{"d_model": 128, "activation": "swiglu", "moe_layers": [0, 1, 2, 3, 4, 5, 6, 7], "routed_scale": 8.0, "balance_bias": false, "init_std_router": 0.00698, "norm": "rmsnorm", "norm_eps": 1e-06, "optimizer": "muon_variant", "lr": 0.00638, "seq_len": 512, "train_tokens": 755400000}
Below are experts of layer 3 (counted from 0) of a mixture-of-experts language model. Rows are named gate (a neuron's input weights, with its number), up (a neuron's input weights, with its number), down (a neuron's output weights, with its number) and show model dimensions 64-127. Each number is 200 + 30 x the weight over its row's rms, rounded and kept within 0 to 999.
Before each expert's rows: "comes after" lists some tokens at least twice as common just before its tokens as in all text. This comes from a sample of Wikipedia text that the model never trained on. Tokens count by the router's weight.

# expert 86
comes after: "the ", "a ", "of ", "and ", "an ", "its "
gate0,201,160,232,214,188,219,148,190,228,240,167,204,219,253,198,191,200,244,199,157,192,181,200,211,217,164,154,243,191,246,181,166,140,223,227,232,216,211,193,167,201,132,206,203,150,173,193,205,227,236,184,191,227,208,198,251,181,241,212,247,195,228,163,240
up0,227,190,224,226,228,289,229,311,206,204,201,210,221,187,191,159,202,210,162,191,154,216,181,156,207,193,213,191,196,196,267,262,194,211,167,171,237,206,222,197,159,187,197,224,250,208,180,220,231,205,208,170,211,147,198,178,200,179,204,210,228,173,207,113
down0,228,227,188,196,206,213,245,208,184,160,277,175,169,245,220,219,190,230,163,177,198,242,199,177,198,219,161,142,236,238,182,241,148,207,209,232,220,239,190,193,191,189,254,178,172,243,192,234,195,177,183,215,170,200,190,190,164,199,284,173,194,242,206,227
gate1,174,200,245,210,154,185,159,196,276,174,220,247,236,175,142,209,204,222,168,175,227,165,185,201,198,230,215,164,172,171,178,192,204,201,213,215,226,194,185,205,183,167,190,138,200,202,205,232,199,192,146,200,204,166,217,227,192,182,196,170,241,196,212,235
up1,203,221,235,205,197,273,219,211,204,215,207,185,177,194,192,196,159,251,210,216,268,182,181,186,222,282,225,219,193,153,190,175,196,174,183,203,257,135,210,236,118,178,164,196,156,179,183,227,231,196,173,132,245,191,191,220,204,205,228,215,218,165,183,187
down1,220,165,189,228,229,182,225,201,236,182,234,176,190,239,220,248,212,157,233,225,178,217,222,216,196,170,164,186,199,198,233,192,166,187,230,152,174,188,222,231,234,195,254,240,228,200,210,145,204,229,185,219,238,204,244,149,185,192,226,259,165,217,255,161
gate2,165,184,247,186,173,218,191,186,189,175,195,263,173,190,172,231,137,155,167,154,257,208,130,191,153,193,199,216,171,145,231,148,209,189,158,227,203,204,179,171,174,233,189,203,210,246,232,146,220,235,220,219,215,271,197,205,143,204,219,182,155,173,192,184
up2,140,207,188,201,119,176,227,177,135,201,231,224,247,145,211,200,192,229,199,171,210,207,216,229,213,177,156,205,193,175,212,181,185,215,231,225,214,225,168,241,174,167,146,194,232,239,200,171,223,201,191,184,222,205,193,194,187,200,173,173,142,219,224,189
down2,229,234,185,132,204,254,181,163,197,173,179,189,191,177,194,240,238,225,226,226,178,231,213,250,138,259,185,189,188,231,196,231,213,188,142,182,183,192,176,213,234,218,161,208,231,209,204,201,152,198,283,185,151,159,174,215,236,233,219,226,210,181,169,196
gate3,240,209,206,162,210,252,204,164,206,225,166,168,188,184,210,265,205,193,221,173,183,163,181,202,207,210,246,154,253,238,192,231,222,214,225,221,166,221,242,252,181,212,187,191,170,201,239,176,165,178,201,208,183,151,206,232,183,247,212,192,200,216,229,169
up3,202,151,224,209,214,225,181,208,247,189,220,228,263,249,167,214,200,200,151,187,244,220,183,184,183,158,180,248,225,203,242,176,218,136,270,220,227,169,235,210,184,227,182,202,177,153,219,143,236,184,226,139,212,242,177,221,179,172,166,185,245,244,145,195
down3,148,195,195,186,216,187,269,186,177,187,245,184,191,182,180,242,208,214,241,252,203,202,151,218,179,209,162,222,130,233,196,218,122,214,156,214,169,204,180,249,245,193,261,187,245,189,236,220,201,223,200,233,171,203,169,208,202,213,226,143,203,183,218,217
gate4,182,186,210,205,149,237,172,222,208,177,222,202,223,225,208,167,240,215,198,199,259,227,193,183,218,234,196,183,196,174,192,223,202,205,191,205,203,161,174,198,187,250,167,180,250,227,194,166,169,206,173,196,239,239,222,230,187,160,192,94,263,196,167,207
up4,168,225,166,187,244,225,236,184,202,156,211,207,192,232,196,195,230,196,203,196,176,144,223,198,226,172,144,222,186,163,222,205,207,183,223,203,226,240,154,197,186,229,161,190,156,236,212,270,196,200,114,194,203,186,196,183,183,191,164,251,213,156,212,272
down4,154,190,187,226,192,209,236,206,180,189,218,160,205,216,182,232,172,255,203,221,227,198,219,161,248,115,212,210,243,241,189,190,207,213,192,267,220,192,197,156,189,178,188,230,170,242,156,235,251,197,175,181,226,221,194,170,200,238,163,214,211,131,186,107
gate5,213,241,122,185,223,227,219,258,150,207,219,179,206,182,196,206,187,250,186,205,153,218,179,223,146,236,151,208,232,250,178,195,209,231,180,197,196,216,188,196,225,171,213,139,280,154,166,204,246,198,208,211,201,169,233,239,183,203,192,189,217,211,239,198
up5,187,187,230,207,121,165,183,139,208,226,214,277,183,191,181,207,198,161,143,175,280,203,176,189,281,211,181,170,194,133,218,189,203,177,152,160,186,189,173,165,188,215,221,205,189,199,176,229,235,228,192,232,191,219,160,197,229,171,194,221,147,187,172,185
down5,155,183,198,218,193,174,215,177,235,236,237,187,203,207,151,156,189,259,147,263,266,221,203,170,195,230,198,174,187,174,183,274,186,171,213,229,145,206,184,199,218,155,178,235,194,155,184,176,230,172,237,220,194,168,143,155,206,180,193,233,192,243,198,201
gate6,233,204,150,182,253,227,212,194,205,187,170,212,224,188,224,232,186,199,158,133,253,221,186,140,261,194,156,224,210,150,268,198,204,194,169,216,185,199,226,198,198,145,222,178,213,255,212,255,171,201,178,176,191,216,186,225,170,151,160,178,219,213,206,152
up6,196,244,192,159,213,174,197,216,139,179,181,186,204,166,170,214,206,208,216,183,176,179,246,148,240,163,155,224,175,151,222,241,183,162,153,168,198,204,153,206,201,166,176,176,249,206,185,243,182,240,218,184,175,173,149,202,239,130,224,196,231,268,215,187
down6,196,191,167,143,231,199,240,211,201,189,199,228,218,241,154,149,215,180,162,193,178,204,162,163,285,185,200,167,255,207,186,177,222,179,229,204,219,212,231,164,169,209,170,231,191,150,187,217,231,211,224,148,180,186,217,228,248,257,188,255,220,168,239,215
gate7,199,244,227,174,170,204,197,174,193,213,172,196,208,217,192,185,168,201,267,180,216,205,190,184,182,207,134,189,156,254,195,203,209,261,293,232,200,199,199,172,159,150,184,283,186,206,198,187,163,224,179,184,199,209,214,156,226,240,224,226,225,198,184,239
up7,221,242,191,184,197,200,160,201,227,168,214,204,154,202,202,192,194,181,230,215,191,210,226,205,193,179,206,173,171,188,161,210,202,198,160,166,191,181,206,174,218,236,197,127,182,199,242,225,212,191,163,220,178,218,171,237,223,198,249,169,232,202,157,197
down7,180,170,211,293,212,220,236,279,219,206,224,210,197,229,183,150,190,161,165,193,204,205,209,191,211,242,188,191,218,272,200,237,163,208,167,161,212,212,208,204,154,211,215,224,208,175,163,194,196,227,211,173,192,114,241,168,164,169,167,182,185,217,274,222
gate8,234,165,212,192,168,215,203,165,228,185,235,222,197,131,203,176,186,228,123,210,198,195,161,201,169,226,228,184,200,211,174,200,178,184,252,208,177,194,186,216,161,210,203,163,149,184,212,188,174,213,180,223,166,214,193,192,211,233,187,207,185,174,204,236
up8,212,198,189,201,209,231,203,185,214,182,195,237,226,146,176,175,167,214,167,201,206,184,172,201,182,204,241,155,229,177,197,194,225,211,258,224,188,178,224,217,210,217,136,159,204,219,237,215,178,181,187,211,171,190,208,161,183,221,149,184,168,210,182,191
down8,252,226,204,220,224,172,226,236,192,228,211,246,214,179,162,162,109,210,181,177,234,232,210,243,220,184,205,209,246,164,233,223,230,230,196,136,193,212,185,226,242,237,212,215,215,158,199,258,203,183,205,210,223,200,217,205,178,191,204,198,203,251,195,158
gate9,154,229,213,185,203,174,225,174,176,224,179,153,191,201,245,207,190,268,175,218,234,186,144,287,197,197,179,167,199,182,173,202,170,220,246,223,241,134,211,199,169,145,263,216,204,188,196,173,162,161,195,191,169,165,233,203,231,182,217,196,189,189,169,205
up9,243,191,205,191,168,210,235,224,239,210,175,208,169,176,198,160,213,166,190,198,172,202,219,197,154,197,230,208,224,173,231,216,195,172,163,167,176,167,179,204,204,216,171,182,123,197,150,145,178,237,249,159,259,156,176,189,203,201,153,151,167,183,228,220
down9,165,211,218,202,201,169,161,177,224,201,191,169,277,189,261,172,201,202,209,180,170,191,235,255,164,161,200,135,164,180,229,257,205,179,252,186,265,219,223,202,236,180,195,196,281,196,187,183,187,221,194,222,188,195,200,181,189,149,195,204,204,198,195,140
gate10,197,190,227,168,175,203,174,141,191,193,182,159,151,136,209,185,199,169,221,180,161,170,191,200,173,221,204,185,152,200,179,225,193,225,150,167,148,151,165,202,264,185,192,201,167,215,168,185,141,196,245,199,230,153,169,188,185,204,188,222,218,216,163,191
up10,179,106,242,178,216,243,188,187,222,228,185,138,193,219,194,178,166,226,233,181,188,174,201,207,137,192,141,186,193,179,188,171,254,230,201,220,192,171,188,242,226,187,205,262,146,174,228,171,213,215,222,204,229,225,179,237,177,226,253,200,200,164,151,189
down10,251,144,170,205,192,166,205,209,177,125,188,181,227,199,220,180,257,226,209,255,162,152,205,204,172,149,211,203,204,108,226,215,220,249,189,226,180,187,223,216,156,243,186,221,215,197,211,218,259,177,117,225,209,233,157,148,184,186,202,197,216,209,246,175

# expert 107
comes after: "s", "T", "p", "t", "b", "S"
gate0,176,254,205,167,153,176,179,193,221,207,190,177,199,183,151,223,218,232,180,165,181,192,194,265,190,188,229,213,204,169,172,162,169,171,188,230,189,168,202,206,133,180,171,145,175,182,206,231,183,216,218,239,134,150,193,237,167,274,209,190,204,236,241,204
up0,166,182,177,190,153,181,166,141,231,233,226,222,214,229,173,177,200,194,245,244,193,198,213,207,224,189,192,181,219,248,205,204,141,211,164,163,236,205,187,186,175,210,210,149,202,239,211,199,192,181,146,188,174,190,197,243,180,197,191,210,218,259,197,246
down0,181,224,216,207,219,234,189,215,205,212,197,130,152,238,185,171,131,198,214,220,201,169,223,213,205,185,234,199,189,175,235,171,173,203,188,225,216,142,169,207,220,221,191,214,240,205,214,188,185,245,180,183,152,215,167,166,234,183,215,214,223,181,132,172
gate1,188,215,154,235,232,185,183,192,182,203,186,166,193,202,212,175,172,194,226,221,185,161,220,234,188,293,235,207,220,211,192,197,239,240,253,159,157,236,226,227,201,247,242,114,179,181,201,181,196,151,269,217,227,182,148,174,222,148,240,205,213,213,141,230
up1,198,231,195,202,221,205,198,181,146,215,212,213,205,189,184,192,248,206,215,210,196,237,205,184,193,203,171,168,197,160,220,210,215,160,287,201,201,202,155,242,129,231,220,232,184,179,177,142,269,190,203,126,254,230,236,218,186,142,196,175,213,186,152,193
down1,238,210,215,156,222,179,223,243,216,238,214,181,205,202,225,200,218,201,196,202,166,176,245,172,176,157,169,258,167,201,206,221,232,197,182,212,203,215,159,186,217,209,183,239,211,164,231,188,180,202,188,239,230,204,250,203,132,220,289,198,223,186,205,180
gate2,190,183,221,174,160,163,227,224,255,268,175,242,189,210,163,182,228,241,142,187,157,190,237,232,208,165,218,152,178,193,154,149,185,237,201,184,172,207,204,243,235,190,228,252,180,170,216,196,242,192,200,247,250,274,166,208,196,230,204,240,207,202,161,213
up2,187,174,159,189,205,171,180,212,239,238,203,236,219,198,242,231,283,239,124,184,184,244,253,211,209,189,228,178,216,161,208,158,199,245,203,144,226,177,222,194,211,205,198,193,182,260,231,182,211,238,177,219,202,215,206,203,175,204,228,232,203,219,151,179
down2,205,219,216,210,177,200,239,184,145,157,140,219,212,209,161,215,152,227,226,225,225,218,168,166,204,233,177,243,228,235,152,232,228,216,200,218,224,240,248,156,204,178,235,220,191,216,209,223,236,228,223,215,198,177,199,200,189,160,181,198,219,220,167,166
gate3,245,251,216,186,213,179,187,170,197,174,168,174,206,228,232,202,192,205,180,192,132,237,166,187,163,220,185,176,217,194,197,229,183,241,205,175,207,198,256,182,183,158,227,238,208,212,247,225,189,279,230,186,181,197,172,92,197,176,182,204,165,199,184,197
up3,182,199,217,245,226,134,169,166,186,219,148,210,193,212,194,196,186,241,172,202,195,218,182,152,233,241,203,247,225,197,177,208,206,239,225,187,232,232,221,227,177,137,159,174,260,193,220,142,136,190,200,198,224,174,207,162,215,237,181,229,204,182,203,191
down3,192,208,205,158,204,215,207,178,171,187,164,190,220,236,209,239,190,221,221,229,150,219,220,182,176,241,245,210,173,226,177,210,164,211,207,170,204,213,166,208,170,234,202,177,147,226,208,237,215,214,212,178,176,206,190,260,140,201,209,165,247,150,215,196
gate4,243,221,270,175,192,203,221,199,194,245,141,194,218,201,191,216,232,247,156,223,212,208,188,206,199,156,216,235,209,170,173,197,133,189,207,222,211,246,139,171,217,158,236,213,193,209,193,202,212,214,199,214,252,175,156,191,204,178,207,215,166,162,232,183
up4,224,214,238,167,188,203,200,159,227,213,185,214,205,198,231,207,180,176,212,177,158,179,240,191,196,240,160,177,231,204,200,225,218,215,220,238,222,145,238,226,195,205,194,181,226,225,208,200,225,142,196,148,172,267,174,197,213,232,186,183,247,233,224,199
down4,165,193,191,242,162,240,183,243,214,258,183,203,181,156,215,156,180,216,203,231,215,199,229,251,231,224,173,242,194,230,211,191,201,205,141,195,219,233,205,187,154,218,208,245,230,194,193,171,217,214,225,194,205,199,236,227,191,210,167,174,210,209,214,208
gate5,200,191,171,186,152,197,175,219,231,190,176,195,198,139,141,191,216,202,248,178,214,233,179,271,241,181,160,179,203,164,245,188,194,204,210,200,239,264,212,228,226,183,222,222,239,170,235,186,185,211,113,212,214,156,168,163,171,212,214,182,212,204,174,186
up5,190,207,178,186,217,199,173,220,196,161,213,245,214,192,199,164,237,212,215,264,223,212,208,203,214,296,212,202,199,275,228,215,162,196,180,175,220,177,223,135,194,200,201,192,227,251,202,214,157,200,225,210,218,190,156,240,179,212,195,203,226,211,210,204
down5,203,212,212,229,254,180,165,198,207,156,211,205,174,201,201,163,212,207,154,215,196,211,218,204,153,168,191,228,189,180,191,203,158,217,178,209,165,218,202,180,179,149,227,209,138,185,176,215,180,202,223,208,154,199,219,130,178,183,245,203,220,105,157,232
gate6,221,198,250,215,191,186,164,235,203,189,221,191,185,199,232,171,189,223,175,170,226,173,152,238,212,227,196,223,199,211,195,159,218,185,247,182,181,141,195,242,231,171,189,205,206,187,156,190,231,188,256,205,156,227,221,182,225,182,203,217,206,204,113,238
up6,184,229,168,186,231,180,239,189,244,244,163,232,192,231,203,175,240,223,202,195,177,233,236,146,216,183,216,228,169,203,232,192,185,263,194,188,215,211,155,213,154,218,243,162,223,184,226,206,210,181,238,209,189,153,183,187,161,205,229,184,198,215,226,148
down6,203,217,178,187,203,171,194,190,210,199,233,233,258,164,197,216,221,189,164,194,188,205,178,174,190,183,199,201,117,188,115,169,195,238,153,206,181,161,202,194,189,174,196,196,194,217,229,268,183,172,158,203,155,235,201,165,168,166,263,170,178,211,143,134
gate7,213,205,161,146,210,278,203,260,250,172,189,180,179,212,195,240,199,203,247,209,172,235,266,228,213,184,251,197,210,210,202,180,227,248,149,110,226,208,228,188,185,196,237,225,206,230,217,229,217,214,246,198,206,215,157,201,261,150,178,191,223,255,207,236
up7,183,191,224,197,180,232,181,125,248,236,223,226,195,174,224,204,232,198,150,202,154,231,264,206,225,218,187,185,247,220,223,172,199,196,169,187,194,199,246,178,220,185,207,111,185,182,245,239,170,228,166,259,230,182,207,171,215,161,257,208,259,210,173,198
down7,168,171,192,194,209,189,163,208,176,225,216,187,278,205,187,215,257,201,214,204,188,220,188,140,203,124,172,176,166,167,185,261,213,212,229,175,179,200,228,189,183,184,234,196,153,191,211,187,188,197,202,237,278,194,165,198,185,159,177,255,171,256,220,134
gate8,264,224,217,187,233,191,167,203,201,205,184,200,164,172,200,213,226,186,206,148,205,208,199,187,233,226,190,160,240,223,154,217,202,185,205,228,180,195,181,204,253,208,189,191,190,187,199,222,197,149,196,200,228,240,208,234,171,257,179,190,180,240,211,232
up8,225,204,173,157,195,205,167,189,195,213,231,213,179,220,198,198,229,161,204,149,266,175,168,183,197,164,196,153,189,183,219,190,167,167,180,223,176,232,156,170,230,197,193,217,217,202,203,293,205,194,182,161,236,197,151,217,247,193,126,216,151,223,206,204
down8,239,226,201,230,215,221,229,198,218,247,120,218,200,158,209,189,217,216,181,227,196,175,255,233,162,205,189,129,168,196,199,183,145,191,229,233,174,179,193,197,233,219,192,206,160,237,261,183,220,254,209,150,150,256,246,208,200,242,205,179,249,187,198,235
gate9,234,215,169,206,223,248,224,211,183,196,173,150,216,185,240,243,208,174,228,202,222,161,159,215,151,195,199,169,180,154,136,195,240,147,176,192,196,166,215,176,219,187,170,208,200,216,159,193,192,249,213,249,227,221,173,196,277,226,221,241,201,138,177,207
up9,164,182,127,225,261,218,176,193,180,232,154,176,234,214,248,220,204,253,230,233,223,241,225,164,185,184,186,183,193,203,181,205,201,218,228,146,225,221,185,171,227,220,198,263,258,264,189,130,148,147,186,209,203,209,215,190,214,196,187,257,229,200,209,199
down9,199,208,262,223,165,200,177,167,181,200,198,255,254,258,178,173,177,165,215,236,221,230,197,167,192,201,233,180,232,213,222,213,185,155,178,154,146,230,226,188,231,213,198,207,234,158,150,245,211,182,192,205,165,170,210,167,197,190,215,232,179,180,213,224
gate10,282,220,174,144,183,208,189,229,207,241,193,210,196,188,160,171,228,235,188,135,140,204,162,224,171,222,175,244,163,231,191,185,201,216,169,160,192,214,217,157,184,144,196,258,228,182,225,206,217,211,176,237,177,241,212,235,214,228,203,198,193,195,144,186
up10,190,235,227,206,223,197,176,202,232,180,215,269,238,230,139,210,189,207,219,166,187,182,137,195,115,193,223,193,204,212,186,199,165,148,221,228,221,185,235,188,202,175,155,159,163,224,194,221,234,253,181,187,200,194,233,217,254,189,212,189,193,170,249,164
down10,181,230,217,208,184,293,166,166,255,223,231,153,189,191,242,182,237,218,200,237,242,180,242,209,216,264,207,182,217,181,211,219,200,185,233,146,181,163,200,162,177,176,217,214,167,208,244,198,201,211,157,217,224,181,208,174,197,219,198,216,196,229,210,192

# expert 252
comes after: ".", "0", "/", "-", "(", "\\"
gate0,176,171,175,170,190,190,199,261,143,233,192,171,255,197,156,179,192,191,178,186,181,213,219,199,190,173,202,162,191,217,219,204,228,264,211,163,205,211,194,159,185,207,262,217,207,202,219,150,260,168,194,157,210,209,195,193,209,179,229,215,162,221,188,209
up0,170,191,205,134,179,160,149,171,199,187,225,200,159,190,193,219,231,221,199,163,210,189,226,176,234,180,165,155,201,205,233,191,211,188,238,215,183,203,224,147,165,157,246,251,167,210,246,168,160,160,151,218,177,200,193,166,230,189,225,203,257,214,212,160
down0,159,238,181,197,223,222,223,199,230,252,219,193,211,159,187,205,176,228,162,171,123,165,175,211,243,205,208,122,208,217,185,208,208,214,138,171,182,209,192,242,211,220,244,154,226,242,187,158,178,217,176,165,186,179,205,212,229,152,119,241,184,185,231,179
gate1,193,239,208,183,259,226,178,209,175,242,225,252,258,150,154,222,267,189,217,196,157,206,215,200,193,198,206,207,193,184,235,196,187,250,134,190,186,225,180,165,171,210,211,189,223,184,211,181,230,186,179,226,239,192,163,215,228,261,266,163,197,170,197,205
up1,185,237,199,179,156,193,212,165,203,153,187,234,221,178,237,114,182,255,212,204,210,228,174,163,189,228,189,262,227,200,157,154,193,220,194,176,204,217,165,177,256,175,219,228,192,188,190,207,222,200,189,211,217,194,174,131,174,176,239,169,184,213,168,193
down1,125,181,176,163,230,178,173,201,161,214,229,212,218,145,220,203,132,181,204,180,176,242,194,153,192,219,180,218,221,243,157,187,213,249,218,210,164,178,195,233,206,251,186,205,240,144,228,221,196,239,196,226,153,181,229,124,204,275,217,176,226,222,237,218
gate2,181,222,208,207,170,163,187,193,162,191,177,238,215,146,178,177,229,198,178,250,198,242,211,199,232,198,178,181,196,174,177,266,195,210,171,187,174,223,196,147,224,210,239,208,207,251,248,223,239,163,164,163,201,157,165,203,224,234,203,218,186,219,202,222
up2,191,238,174,233,160,185,201,171,197,216,209,184,245,159,148,174,191,145,183,233,238,216,237,225,189,199,126,224,162,200,220,236,176,212,203,223,147,159,212,201,193,207,249,183,229,156,218,211,266,205,211,169,241,190,160,200,184,220,181,191,202,207,154,219
down2,174,212,187,121,222,196,207,193,210,228,257,175,187,235,164,198,187,150,185,310,203,215,224,215,157,216,224,152,204,191,175,231,191,208,199,189,178,176,217,221,182,208,204,196,184,184,135,192,203,221,215,180,193,211,250,138,210,190,218,226,217,199,192,172
gate3,203,234,222,194,207,198,155,287,146,191,230,222,164,140,164,210,195,226,253,228,167,225,165,133,180,231,204,139,158,239,149,207,163,230,197,152,187,178,163,162,229,184,241,206,182,163,217,185,187,183,228,234,180,174,210,207,197,161,199,182,247,230,192,181
up3,162,215,223,177,212,198,152,208,167,176,208,201,184,256,187,183,229,204,248,224,134,234,250,182,149,206,193,156,125,183,186,204,127,186,273,157,201,229,162,203,135,250,204,228,189,209,212,176,191,195,243,191,215,243,225,162,202,198,209,170,247,223,233,175
down3,206,182,184,178,195,185,189,193,217,185,200,177,166,210,153,228,201,192,198,231,152,182,172,232,206,175,230,196,188,228,201,220,199,197,212,179,164,219,251,213,231,242,167,265,233,232,214,239,252,194,166,166,201,229,208,209,258,215,101,141,220,148,172,210
gate4,203,221,212,208,180,170,196,224,241,189,223,176,218,234,235,238,210,287,152,239,201,166,159,182,250,183,173,162,183,237,191,162,200,158,181,143,181,195,192,226,194,205,270,215,207,188,162,170,212,214,143,218,161,206,187,264,195,203,181,217,168,207,206,188
up4,161,237,194,201,220,182,196,221,155,213,185,201,157,194,167,193,199,126,212,174,158,199,238,192,204,202,233,197,187,185,201,265,212,223,173,235,222,227,218,180,214,179,179,185,226,243,237,253,190,185,238,217,253,173,243,178,160,214,216,216,168,197,201,263
down4,198,192,182,234,174,174,225,195,214,214,160,212,237,251,210,164,232,185,169,199,219,237,155,184,201,163,179,205,169,184,160,169,185,217,235,227,206,173,211,161,219,190,241,210,227,130,217,213,184,178,217,252,242,167,236,206,222,196,178,223,205,182,179,166
gate5,153,241,170,204,205,185,164,112,264,227,234,205,148,289,228,247,219,263,198,191,212,204,210,239,275,249,194,244,193,116,198,184,198,193,223,190,204,230,213,187,181,215,212,164,207,226,227,184,164,235,197,210,206,230,203,165,197,204,212,251,217,170,173,216
up5,191,211,230,222,267,156,193,226,211,238,208,174,205,157,196,209,176,214,200,197,197,186,192,154,152,198,208,225,195,222,215,224,234,198,197,195,223,218,232,268,180,196,169,213,260,221,160,142,164,179,262,257,138,215,198,178,122,191,175,183,194,179,212,227
down5,154,200,209,167,216,181,251,239,224,174,173,182,202,203,185,188,200,187,218,260,207,217,208,148,241,258,208,222,196,162,193,185,223,185,193,185,202,192,253,191,217,189,224,180,206,234,190,179,231,238,249,148,174,162,221,176,238,172,197,151,211,179,225,194
gate6,202,194,223,214,216,168,187,249,200,237,198,272,203,223,223,156,253,188,207,189,176,227,184,209,235,189,221,185,200,197,232,201,201,181,226,230,220,170,198,157,165,218,167,228,199,156,233,242,208,205,236,205,207,219,240,273,163,205,183,209,226,124,202,183
up6,174,185,230,118,170,206,176,136,175,138,182,132,183,230,194,203,168,215,191,193,209,171,205,181,195,187,193,210,239,167,226,224,205,213,178,143,165,245,165,224,217,192,206,196,185,214,218,203,193,197,158,214,190,208,198,156,185,192,223,162,189,305,175,194
down6,212,222,210,191,185,225,205,242,200,203,209,220,270,196,201,154,236,212,183,244,134,223,158,159,199,190,226,228,256,222,204,179,262,229,140,227,204,197,220,181,193,198,161,199,276,165,162,204,133,230,192,123,188,193,223,176,180,243,194,200,218,198,257,199
gate7,183,222,232,209,180,149,170,270,235,202,221,234,223,223,181,223,228,163,200,227,222,190,196,232,238,175,126,225,173,188,196,134,178,171,159,179,248,209,234,203,210,228,154,153,185,226,208,198,236,159,214,197,247,179,199,223,217,180,171,181,176,201,156,154
up7,228,217,196,210,169,163,174,176,222,165,176,214,233,215,192,180,191,175,191,168,232,215,174,170,185,261,199,196,227,190,191,182,175,176,238,181,248,193,240,175,218,167,224,141,200,225,209,236,186,231,152,158,246,194,215,187,185,216,149,148,198,210,207,177
down7,172,178,219,181,177,186,214,207,169,242,215,215,196,232,184,173,184,184,210,221,150,229,209,223,240,215,225,149,172,260,206,248,224,214,203,205,234,216,249,167,170,197,240,193,195,153,138,206,223,195,218,174,119,187,265,223,193,224,216,152,189,228,219,220
gate8,229,188,257,229,230,198,174,231,233,176,137,224,257,207,187,173,204,139,219,259,215,151,207,218,176,225,185,197,220,220,178,182,234,193,147,138,156,219,198,190,176,225,227,167,242,187,143,234,238,182,184,199,212,232,167,216,230,234,186,222,210,133,200,208
up8,178,244,231,198,130,202,183,204,185,201,142,199,246,179,171,163,175,246,218,202,222,224,247,241,143,200,213,201,233,267,156,163,202,216,228,176,160,202,209,214,200,175,181,180,194,201,177,200,217,235,216,227,244,189,168,210,265,202,227,197,248,146,154,206
down8,176,240,192,262,243,172,240,218,231,169,181,203,207,172,148,188,167,168,196,205,205,199,130,160,192,291,185,150,174,208,192,210,227,198,250,230,190,174,162,233,204,188,174,228,204,218,217,182,183,167,228,124,218,207,238,192,183,223,257,141,190,241,204,212
gate9,230,178,271,192,185,225,209,202,223,192,216,199,174,224,198,245,204,162,206,234,239,188,149,239,190,236,225,199,179,166,205,206,220,167,158,174,198,220,206,178,205,230,166,205,206,228,177,255,206,145,272,206,216,168,182,186,254,196,146,217,206,194,247,166
up9,234,144,218,256,180,140,189,175,197,189,201,219,223,229,273,193,211,224,239,204,178,175,276,214,261,235,187,202,187,250,142,217,194,212,245,175,223,133,214,180,224,197,221,158,196,207,178,206,170,208,223,160,188,184,166,165,206,195,198,158,200,237,177,223
down9,195,179,191,223,208,199,199,201,273,222,154,194,158,171,171,221,258,185,243,230,208,222,209,205,228,239,203,218,230,173,218,137,170,165,217,196,179,201,194,195,184,142,232,260,239,239,173,155,184,150,194,223,158,206,221,172,230,177,177,164,178,218,209,207
gate10,171,138,210,159,204,218,175,187,222,264,201,219,187,155,155,252,239,166,139,209,231,148,211,192,217,223,235,234,209,182,224,194,147,280,232,150,211,215,235,231,179,201,223,173,221,174,208,185,200,199,177,242,200,144,235,204,221,232,174,172,234,220,162,210
up10,202,204,169,195,259,156,188,244,220,206,204,192,158,197,179,186,135,224,207,178,185,241,173,187,218,203,172,249,225,230,104,234,193,174,237,218,140,185,262,159,189,227,174,173,239,215,235,253,230,176,239,224,216,228,200,195,206,239,203,169,257,185,234,195
down10,255,210,202,229,187,266,213,197,219,213,162,187,233,198,239,228,192,239,190,197,212,162,167,220,205,228,158,223,150,179,205,229,211,223,172,206,164,189,235,143,208,237,210,131,208,223,242,179,198,202,184,255,150,214,252,205,173,202,232,183,185,207,158,229